{
  "num_hidden_layers": 11,
  "hidden_size": 128,
  "n_experts": 24,
  "experts_per_token": 1,
  "d_expert": 320,
  "d_shared_expert": 0,
  "hidden_act": "swiglu",
  "moe_layers": [1, 2, 3, 4, 5, 6, 7, 8, 9, 10],
  "router_score": "softmax",
  "normalize_top_k": false,
  "routed_scale": 9.71,
  "balance_loss": 0.00313,
  "balance_bias": false,
  "router_z_loss": 0.0001,
  "init_std_router": 0.00923,
  "lr_router": 0.000562,
  "vocab_size": 4526,
  "norm": "rmsnorm",
  "norm_eps": 1e-06,
  "tie_word_embeddings": false,
  "optimizer": "soap_variant",
  "learning_rate": 0.00911,
  "beta1": 0.95,
  "beta2": 0.99,
  "max_grad_norm": 1.0,
  "batch_tokens": 65536,
  "max_seq_len": 1024,
  "train_tokens": 305800000,
  "max_steps": 4667,
  "dataset": "wikipedia_en"
}
Below are experts of layer 8 (counted from 0) of a mixture-of-experts language model. Rows are named down (a neuron's output weights, with its number) and show model dimensions 0-127. Each number is 128 + 24 x the weight over its row's rms, rounded and kept within 0 to 255. Numbers have three digits each.
Before each expert's rows: "raises" lists some tokens whose logits its average output raises strongly, later layers aside. This comes from a sample of Wikipedia text that the model never trained on.

# expert 10
raises: "olic", "ution", "ople", "ices"
down0:078132130106096115119126136146152161129078140151115118114108122105110057143088091101105110135138138180128135114149133149154102111120117123151166118083119130181106129144152106178125100128128134116162104164103094124114165151118120120114101136138142081136097131123139157161150107161139147097094102099092097117087136117147149098166137130171135153121139122104126095152114110107130127155150
down1:146137138136133126083164141135123102128158110153138202119123147135125145132157131125202130132101126120147080097111149116157125135132112173108099097132172104139171132136133138101128082145128139142165129126121139160124110141153144103125151106126130133125106112136059096091118137114116094128131094111134144136091151119114107093149121121141095096098212138142112148090144147124115112136126
down2:112153138144112096100159100121118129159119134119103111117099140160106150148144129161100135143138105144090125100127126032151125136126111167106141143156140173103111143083127096120136114104148129113100125131112138154105147120135170133086126130155152156135133155149191134130121120115174149153160169147151135154157084078127116156119193147116127133131098129121140132140111104141139142096114
down3:172142157142144097089121117117122093106113166165133118123091146134118103075146102144138126122096143100137142103112134124145101118098129184129159099176176121129149112138122125102146116169140153137134101135114163118089118113116138128122130119145094159102124122134126100166127040128117087115130146150093104138178084107127124159134109163091122128110115083112131117130111134109131109163133
down4:142155123156090156150168091110152136147096101150172148144122148120164097157104142110152159106129139178132103117146123156155108137117137098117158123097112110106104152133117127120124136106115087125088147114149155158102114136138152135117157098145159146171121116164105115105137136146084089125148111205135091105152177131130141098129139132117160128173147138153114158142148116146147161092118
down5:072079132152142131120114121121120177124120127152183140143138154115124117128105136136139144104138112141145161149127106102121152133114116130111121140113126133104149148165123066103136080150125123107103101124159173108130133092119146163141095107081122131115119162178121164146134126117121141153179128124071091139139100152110120175120105158102148120158118068138150095144133112160115088131112

# expert 2
raises: "it", "ir", "ort", "ill"
down0:147088136162114118104137108150106103126107123109124105100110112106175127141138130151095087154147108106150144142135160111174157115124134115106175091089116123091082118126142083132117105115121099180108149144134133109158082127154126122097126131156112105150111149120117113117109138128104145113083153074106097168176152160130121128122102124119102111134185146108114126161119186129147144119112
down1:114146114141144177105146130107167134158110141143127090118171168174110117182126145127137104137084149118098112139132129118103125094116171098138081112137147118126078160133113098116143158162144145141065097110138160099088123136138141166131138167154154122118106115147154099102166115162115120112126089122108133107077115116132124116110148124129128182090146133110143150105141105128152119105126
down2:156128155145119143075095120144136098090136098109146119115116172159123100163127140116139128129108118148154121126126138097132141148142134130149127116107088163105130150131153139137097144104156125151153119098090105144088148147159052143165162111138089124130135127148132135181165127198133098110137142136126111144126170126142131132109116161094133122135097067092140145119121091097121160156147
down3:129119112138146109101131115120108121135095113072125128150121124130118162093108086127183084150114109102137151119114160115139146112119140107091130160086140145114108087154102099110161134136142119120105092108159132184151173115108116128137117121152139128142100125153113099100136111133149153127137105118145120170137094122048132111107085137130073136092164120132119143145086145092112150098140
down4:093160149116108117119117121099124118103112127154125128161087145073155177115077103129112138119131150104129141100141110158113119128167092158145126079156085108060138150157132115156126121163120139180089071153112148128139128165140091134136132117105082135112096103138123127092129187118116154120150142129149121145120127084123109111118123127144087116123136113140123143111148113124149128140171
down5:115099150172113156099153125181134146151090145089116098101126121146139073118084115084102155124110147134145097142126121126138111135152156152150093134115088109172156096088111160128099140118127136128097145100137157153113108102122094147131125127144113132121109178133167108166121061123113125159147127120142091129134139146142169123088135110160168119116132140106124133178166138133108140118117

# expert 15
raises: ".", ",", " in", " |"
down14:134095154140158153149092120150106136111123170129146124140120136095157154091136126148158104117162163132123158143103108146118081121117153165087138098108103131111105110131136147115135104107132114096160185133140103107120116124152148115117088151152164174128163115123120148146135141123149157099161115119149072123119162093127154078092096105150117107110135174139092123114146162128079145101115
down15:125192124111145085123112151148123188081112120148101107138128126133123081130142137146141122124170161181097143116115116167121127108136091132098102142083091120091133142148155096134125113129162126159114096145132139110131088117135102137157102120154074107152165120108133179148101128122088109124148145123128150117128171103108162132120115125110122140115114143145126096130190131106114114166148
down16:133199083172102140125122164114156145113117107142096102100132155129095129102134125132108119123158104142090134118102133121147146157159135112106107123155148145156088101155114122195156113167125153148199145134176099133099116169109152154100118123137142148109146159132102157110119129112119106128138113172142134135200152107117123121131107112155137132145120127123137137146132116162140095109144
down17:114128116128135106083102133125142119151135084080111159091140116129109136153114160205117109124161119094154084155088132143133087088141108124149094137098096136124145149119135121124124153146148078139158121107111088132146110146150114099137114155163092113077134125151129129131140107078134113140109152144109159169122096132125113144175086137131114110140138193142132129132137145153140120132163
down18:112153136089192129115144153158137132129160095117103136113106115138109115193147152138115161125119096129131126136131134110116078085058114109127154095132151123141168118127125108091129152173112155113115078112120135150155124122110153154082159128134141160119089085167142158145117144117111123107085119129154095101151148135164114105134063106134116141150127104123125114137126138127140128140100
down19:111110139099182137162168145175147164103120177114137101153117105111096130129134101083133172132141105134097118119155099129177113142102139093114131100134100129071120101132133139106132112150153100165102115119152119137146084130118146147100139134082115130107097122171102092167131153177077101126152125140134121177105103141138100157157102106122134128103140147132140127142133098116146114121139

# expert 12
raises: ",", ";", " from", ".", "\n", " in"
down14:141099104152121143127101104063126116136109091141127150090097143106136142091142095096102146121148137095143158147113137147124141122138116165130098120151111114141138132122103108147141151094131138130086111078140082163122130148131103122127130143117116130166100162083167101127140133147108136179141110137158116124154146162158120137075080158142122183143131120146107097139190162154140108113112
down15:086133147132085137129128108166133117109146132105109132141129136127104095140129108111127104173117135124084071129098091111134078126084121098171114165145077106167168125135156163108129153147113105109159132152101096104110132148154123107142105149143122135134168111124118074139125122166115133147082120164134153092160116135118122146110152121085130133139152143112141080158082100130134132099136
down16:134112127148111148138125158140138158147074088094113111095138114123176160107149161162124136170111110139112101121136119099166118082141130140173148112153141082161124143133119152105116128070140152109140152114128132142146113124162105135129131116170126108145136110088134099102141086128155121130121153162126105173127135136163128112139081168077136095131152100075142142095115094139108127159141
down17:132100132144127112123101145124137177109113087125122068133197094102168130136131129163109152139134099154097140104108149139141138123128145083155128176153129147145131122113124091159117129142095128124114129120123139160085177153127107138111140109148170173100164097151121148123111155121141099126133163131155116101061116140105138118125119084148103147151134098126122119114128114139082114129074
down18:147159170110123124133095141139165152093145121094113106086169147135120117154147117147140113130131136139121101168176107181160107120105119124154136118109113090141137098163135129124131084139084166120110132126107110113145133127092105094127159117082133107119122121115116135120106134145107122161100095119159132098170131145170115117129110132166126144139092099080113142124180077132105087179126
down19:119117152151149086089156167125109130144142086186153121146095139184136118111112128122169132120150184123116122147100121137108159122147094110119117149149120119114152135130148160123099167112122120156142118105133151126120130145145134116150141137122122115098143143095145121108139109103145109172149095060124142131150177128148117119110162087125110145152118132129083205146159120156126076113134

# expert 9
raises: " and", ",", "."
down0:130117172113101121109154130120102105120124136138102124109120120141147111159122109129104121094161090137136139151160165143130118158151123128127119146076174113134124121149132144168199134166104127100116124164133133167127118128110087117073103125118196155101125088142119126111124144132144111131099158130124156092135106130121156123120117142158196189100113110082112125143137151148172130117130
down1:142124140117130123139141156209141194120151104125148136144113135134142114100118118150149108124106128180130069107099165138132121131140179153089145103080140187123153139150115121110088110143076201127159129129126106140096153110150103150108114120136131163135127125139151157134120131108141138107083134112133133121128130165128151107132131086114134141148108138110096128138123092114138165152137
down2:106194098127146116147129123113146080144141131118155097159164124148159125160095149117086162171112153151133185130124113130155138147082134104084076152105142105113162138111128091144139149110129152101154160146163130143176128102103098150111131164160161124112142141094097120124065118116128121122120121133133124105155146153130127120121141163100139101134152140140149107146151116154137135102098
down3:155132105149182165136119080098110125143118087133123067103140150129078172152117143159152086141164080119142164158116113148149118107150147161119088136120129149100087175094124126122120153153144101110147133148095134112100125100128152121129144138127141117147112141126105102121079134139146114161138146157143128156122106110098119156135129114158148141113125108137131128183125168185156140146133
down4:110137156126131142152132135143136117156133083135116140172132130100140110087151106118106129138121154113137177137171152078151135077090127129105101128150145142151107184134142171148115114117143152117131087104098122080151153110085112122135152127160094151133145170121117103094124144141112142149131144167141135121081131161125111105118119091150068117108125160147140145089159105133167117090119
down5:149121137132105088136112151117145130113136084141128122156154143153132173099118125131137146140158138176136114146185145157111120129161093098144130140116130128149169069129166098164123127144185156142137131156114141144153124152077123103123123120102159110149111118113143138156101174116125168092114123119117163132163106143134151099173161166105109128120145131135156166140132122200112148119125

# expert 13
raises: " in", ",", "\n"
down14:126135138108148117148124169126090099142146154105096149144146094119135137172146135109101185149125112103134127136167117110144165109117098128138100123148166113143140150092103136133123086138086105136123135102111158191145155150133120150069148109137114160144089109135074113156123087103136098174145089143154120135137114111103140112117104126106117149111144155142132189138146118128158118102090
down15:134138108084086087143140115115146155179135115128070112121178147101113134120126124105120147154157076092109138159115098123102124107116153088118155096151085171144144098140099120090150138104115120137159139139118170111110110141074133103142130146089097106129107136127178103106078144115106154176137164096148116106168149123106133128144122141129132138137126129112108140132123160142152126100129
down16:114076136082146148144104137152111147110132105149137111153116147117103138122134147128141129115129146147119164106087141176116138153126105132118083137093126127147116134109142101142066141119134125119143093134080146108112150125126122124102102151110140131122080109141115134094092111110113132144083144126133154066125089105115126101128157097088076126086128146134103108097118117193124192145111
down17:145142146145132127153150074143128138153142109100132105113146155124157094142067111148126097122087113126135113120088138128142102122072141128137109129115127108134119146137140119134128140105127110143114111122119126090106129111126103150172067144087098149074112130120117141142095084132128097134115101098151133115085107063139146101121056119156169137097152118113121119095091131122093161143123
down18:180076140122156135160127125150128173118126135093121167139150158137091198150130124089139109117121129127107146134152077124144174149113099101082085141125109097098159139098092133118139117170141101142115112122138144141145119154117097136113119121175126119121126117136149111107160130134092149149164137121097149107137131173115136082113163139112167138133165094127103144114115145149158111138090
down19:129116127092110109136090131102161135148119097097162168156131167099137102159126116123139125150109120076119147134147158115197116105091133147129128127127139176156159123064136132142111165101175155122112156115127115106180137147140118123179129114112106145111157096127172099097138111117127128151141175138150146146144143121179089146117118096139131116141161107139120123093116164130126118111143

# expert 7
raises: " and", ".", " while", "it", " when"
down25:134092098132138113137091102141117153172104149133109139162137103143157137164101076153137081135134107165153162115121088090120133115134101107115151131109097143108083112156127129110090073149144126146151133125141167119147164127120162138128104119083116143117129136146118087159121153141111148188127097134119168120101169113109082145140128111152154110112140133140170103106146162096099107120134
down26:126101158134168112133127119100112104165143115154139085132118151138149152163111135141162085142134099103106153144067122132154096154090103122128122169148137113093083149142098094120134116111120125139117087121163131123157077145092135110149145130082100097110087126141135078128074132108182118120160128096110147141133139123130139127083127158145161105123110100128127117133156110146146145091135
down27:113108121151138083137127118147164145106128113103177070147153133124108107117124115143130124106075136091089105124161159141109139174125119138110117179149117113153143082105121125165157117127125084106153118117119130142152126151154092103108120108119096109141127104088131101103124077139157104084129124168142138138145108085112110133166113115114100126120095173133100147108153152082139102134160
down28:093102151145139108168128084137110125146112145140147126135170152127133117117127157115147089144117124096157056124078118154122122090136140143111158137169152130097112160125096090123150100095115111140111104140117111114170106185118095121196114142118095141131158113144177174121116147113120132131179127137163128141127144113116138119130114127119107171146172172112120104094135135140128119131137
down29:171139114146117077143122123148158095141158102145171146148137097163141081132124171113106083117115106115089142130117115127127143170090149117145157109152084128102145124112110107120116140113121146137089109111152186121166111113117131127133106125091088146127133148086130120143109090107148117115098104125137138106127149170109114113131118126113194149146176144170133128130128109112063138119103
down30:124140136111143166153136091111115098151124149126123159153103116145121149103134225112115134167134134140169157150114143076136134121149108135086145162138132144118161159124167151137135129133099123112115152110149122099114161124146104155120133132181150131097123125100102141140160127137140124117100106178141133133135170141102103104115081131126149073140101096163107168151100155114102131145112

# expert 5
raises: "c", "D", "st", "ut", "d", "g"
down0:172122151138113072123125129177118133132112148143136099142097133110123097106154160090146137147124094143149119131142112179144134125101094122107108147087109107110107135155162146138113046153119114157122120132129111157118165148102116074130115195127138113086123153115103121139141092084132125141111138110143157147116170086098104121126129141159160091103093111110129140138141129118141131149154
down1:119100118149120207102129128115126115105127118124069159119122108156154151182138158132169127172121149143129154111096138143119148132134127164117147074089168131158120132144151123087153165172150112154148142128115108153109134126153138142169140138125098108084154122116147122114108114139142161145116116098124129085144150145138129124113143082173106113107098110084140158116121157125157110093142
down2:121170125107106089130128130103123140123178112118113134104115139170180125122131075125121104162146147130114109120155146167120114106157123149114132099137108139114147104113150146143131117129148119097153101133097116115149149122134140128090148159105106131151187080128177149118086153137173131151096161127116134132122121145063149115139150074116128154142140109119122160101133139174187127168140
down3:107130116134083129086144129122133164154113127087119134102146124127106114087124115161104141123101150179115100142082142149133077173138117107116094107154118149145160137119106139114116137104104129131137156133088156130137071120083115141138083177106099115119121106136126130154142134162124133100095140112111174083136113160111116102120124128112137103065161133131136139113060108098153120120123
down4:126118153107105134110116114123151104114135114145114109144158083149143113143120099130148125119098154122132125135105139106087170130128131141130125059136112095137158105137088081123165163154098120114111122149119114143120157151112099082154136184110116132119182094150136107111142121085132088134117107128101117125177150191102103169155144089142161119134084105164130142145146146147143150117115
down5:164095166111135129144089124138090123134122089147103089141135092115131138160149131120128141142129128157110147136131134093138111129146109150119197140103109122135100154099151141089112078118192180132138141150129149148131129116103156168133141063133147150136149123166116114115135145118093083165152122161111112134098124146118139142155089150168104116125113120144140146110082115106102097128165

# expert 1
raises: "N", "S", "B", "C", "G", "P"
down0:109118165124129107161115114099140091127149140158117145133092115131147090128141113095139147144106119093123129144117140131137160142095131166129116169111085135139096080106118119116106107101078116124108113164152108108151128134090134122113150132087135095141165140131110149180118132075122091126101181072112119128131178092122103151093126141070149134109121085125122154116147121119165141134159
down1:149120134126160104136144138118125136139144159148108083130151162127079125117125087112160151130139129126122145092146106149142102161114129131140108121142139089169171103124142110132134181150081134130124126146137117127116152144119128120131159071088147123131158134129117133160118164147148137149126134181127135158185067178130166129137115119144160171118062116153120147148154157109093135091125
down2:136118165117110118081117156133111139146122136126094120122104116137097124132168101118058122121078114119117116155148110105081150108123108159109136155148097119142146164128132153115152074116114139138125101120121101121142116111147121104119149138113131115173185138152126105147151132103100085128119117077141113130156130119154125140083092115136121148144076077143099141129102182081124111157153
down3:174137153147111145106145149124096158125125174129148111124149123053136137144135139119114132108143082139116178143133099117132139125137101140143128120132133131105141176122087115131127150114169137091127133124141154143091113099095125127169128113117117111112184169130140105115128151100129139144159116128123136104086136124130145130075131112084103149174043096101117146132139098122168117097107
down4:079102115127131139098182159151076111119156087115151130038162082122140137125140118143109066130086102127156123135143126141118109108124130106134135125117145135136127094127175156127116122146093131111135158158120117106090121156117136125107121121129123098113153152146154111169110109157144129117123148144153089120156150144129167114112148109150098111151136102096145111153130129133152162101073
down5:139134131052176175152101101104123112122111153121148086153154156163144180124116109121170172151165115132124126100152106127109103113175154102156116148135103155108113115105140124115164101163152129102126156104109121116128133149120120129153154115142129137145116162097089153141168134145159133148139123116078136118106110124128115093152197118137098122150092127103116133129114119099125094134120

# expert 16
raises: "-", "f", ",", ".", " and", "c"
down0:141136135148138136135109117159172131124153095151146082121118136136132136108082134153089133125148139145097091123087125136103148143158139152126155117134137079091116112157128104142105073102152090106149102176150138105101060102134169114138087120144108130159108088112120145127083096119113096154125134105141121120147145091125147111172152137126159119108096154123151117073121124137119112100103
down1:139130118147114132115152116157161118134122120155090116138132112139107125122154125109117125124127133155113147138118100132105144148163159096155133104103117142120130140100126125136143106126138136108070094140129130136113164147149145107169097167149115099160108131121101113132161112137131124116120104129190137016107113113118157105131143110096132190140084099108092097115149100144187148110120
down2:150147139084163132111146109123117075120147145074149119124165132106135121122094143118164104133110117100076144101142113120154157138132163118153130114127129133167117115079156132156089152162122126086117138126148111118107130123125134116127145083155135103127141143141154068129118127139118124140140129094106158199148101144155122142129136131066073135132147145121103143148069097133114126091143
down3:073136113145096178132127145135141136088140131113116207173115110090169152111130123143136122124135146123142128150126123149086176149112149158136088126120118155167116158124135154069130150119148119140148092110140098141135135136144130160153107148115116121143164106113079135113169156110135154116111154149096132131153109097158095162136126095129061133149114149131123113117121102134141136128084
down4:123129097105151101107144142141145128114084149160109132141131170145079102170133081119141130098168123103140073132121096133127124126131103128108091087140144151113103119093098121123139166141121146139147153123158115129122147121134129083130133169099102152100135197140145112128117132139153120133145152107135122157179106162149089145116170168176146147152162118130145119137136159139124101078149
down5:152139158127142140142117134118136127129109134136143193094155132128146123138104137157155106155143123142144147119185163151121111105138102115115148132145139131124138153140150132103113114115135144109153102096074130138156132148111143171105160172091187112153146150151142122141087166149142134164083124099127140094171105130177108104116108129149122121129139134154061098128100067141125144126160

# expert 14
raises: "-", "\n", "|", "The", "In", "–"
down25:103126086143165126121144111107150116100118116134131107142145166141170121136097148115149094105138138122117148144109136174132111150100152174180111143181101149112111130142136104152131118133073128113125097132129152102157140124162125105131141093162115155126130091179144110153144119084163095129117106107154126088135168109162153126116161122157164110099130109135136159093153176111132179145133
down26:150108130118141139124084119119077170136109158142087163149089138156114163121150081090138149098130130119155149131090122082176159117145163122107162164090159153101093137121200143138136125106114177117163140110147120131114121143127121129151109130122142134135141162137173143128168131139132124112175146135121076145143119084144136160114118110132138095104109137152139117098105149112129106141135
down27:154116088167123113114126156132156108129129122143118143107141131122102102130102102147123121141078078108138171119135209146137135118112083148114148140128159152109172150105147083108141157150149111094132122043130098127182116152130119168162134119127112123160144122125144140113093162159138097121126114179133139088125129135118152098106122128115154161121157137146129125100123135114131102120106
down28:098132104140105122140122124142113138104125140187201145112115134124124127093080118144082136156119126104139090163100124135086145130096139148067126116140139109141108118150131113094150102142123099106151113087157152112168118163184117147152146162116123136132132110120138095130114145152141112113102098108126159110108157094097109098131115123095192142146133142131139181128129138118165163122124
down29:136117154154143093169098156149118146132082120174192104128134100116098137164106162140125133107133128109112173154118132101141122108122144083162133148139129135104112123122114098133138135154134135127149127088141111128193071103070117146115167114147164113124130098150128128137150113132128119099096065133111098143104147131093119128162129149139131114145125155152103144085134132081169128133137
down30:132122110107112144161110109142146092113127148154132108143140096135143127171121120091126094182119147110123146123146096136111115188160190132134144145094120148150129121140161102117131123137138137131105109106183133151102167108145105148154146109151092108119120086120161136106106099140134137129116133143129100068134150138131094165093116129163110136159076123154088129110107099119200143124122

# expert 20
raises: "in", "it", "or", "am", "al", "i"
down0:105147133175130117117147161144145109121127156156088127125143129110104158118125102106140149136173164159114164127153111132149158149140089105136126127147136153137081141095085098196142121101133087131137120177099157130119185134155117106140111137125151090140141137095133118119102145160110119163138143097110125096079173125125134106145125145145139162136100132155132138115118074088175127134106
down1:123150183133114146106116121116148064092134170159098149145138156130104160184127128082095108127125155111115143132126111166126152130120127188122153131108107086127131136131127109130121176128102138140130118165111127116162153153121137140136123132115096160147158141146085126164147107168118154096109124090108142101118083111173110125119149127132135135145113121145196145142117111088125147110167
down2:141110161083124138141150153155120102145119092128148119150155141143171100119126161155131154150068133136139114144153150124100139133145130113180161123128152154121137139131127121090082099120132102117101112137162188097111179112142151131137142093137138130085138120113127071127155132117142103102097113094142154179105132135122114142161123136118115162106152123092139181124090137074116113106134
down3:121147156111100098154128096142174122172161127113137154160119113118108115132102135092129166121143126181117126158117141117172148113072113134113147116121155154123139136177159121084141112120115113139116087144146128130174078114139160149139151172117121113117100152119122126101085147089130154111161108098135132099113141111161088125110091126113135122130131149106100141142210138099135111133128
down4:148169103084116126146141162130162166135109101132097135103112123169128127075130104123129127125166104107087142153174136122100127111143146151121110157098152127139123142137130127156092140106131094145109131176132135143094131138122098112159121118119144077147156105165124133108142166122117123136134137114129164120100168105095109164140117147101162142146099192163120113089097126163141136114064
down5:141154127150150089104103112103126112134126104120094134166133138090105088127137155139119106120128138144094132206125149137148142082135102139096161117100141100143073116151131111120143163157139145110130106094143145140111112148110152127089101103130118152157107135118136100148110087068108120163126118156170114113148162148157096107103111143098080114088145145140136096134105125141125098101095

# expert 22
raises: ",", ".", "it", " in", "ic", "i"
down0:089136113110090145059125090151142147114133126168125101097140094159157118173115152160127151133101120203109159125153143121168152119153159125128122086107140121114100141126124138134085126073161111150122162140094109114134098095106090132143114142102177101169148187124150129127124128130146131132120113164127131119099123122124132144106171163136150103104107137129135099127130103109137134134136
down1:131112154112082131140139148128122175158149127105122134118141130116126125110148079112125159087168116134100183136108098134111113114121107130147136127147114134092171102172133127108161095131098135113185142124124177132117137160107128132127182118069182084141140131144150134163148095145126147163150132129116120121099159159113168127137145125135124078114159134108145132148142086102096136140099
down2:158122095140133185088128117131129122120086126119144108139123139107136114147124135138164148128116113069145123102114098140169103152104127164129133149172155103090160173112085084105071128101127117125139131107135138191120147114113140145141147141155118142127120124104120110125114164158112103150146121146156094132153145165098119096120162117111111078106118097153130151193126143165104140131130
down3:134119136116177125162193136155159128138122138118138107130185106170148169159125126164134115113125114161143132120095147109152093152145136125141134106116109097138143152096106106109072143127131140152130143120132128153136130089115088131189168103101156101107084098136129100138139099136136132089110108112145130129112134149189134087121115135119095111107153114139127176147148143102145112177113
down4:087137131101083146155113120144126169125133134102135100150148139121121116168101139057122127128131164102118141112112099162172120134114100182134116133091138111139124163151127133094171120150126129164141110132162074041115151151081109102120117159129139139141149150136109160100148148113101129126090131148103124144121123103143107163118097134109110143148158124121149116133151121085119127095110
down5:147180122117139111135126101106090138128173121143153145091139168116149162106112136127127069105149129101124118130155125132122123136179166120142144162163128120104166131134151084094126086149117122124136112188130082142125162148134118160143142084140177124188168115140124156106106122100138113150168117092156138121177132107142126121133132132146147125096133103115118125158146155136119132080141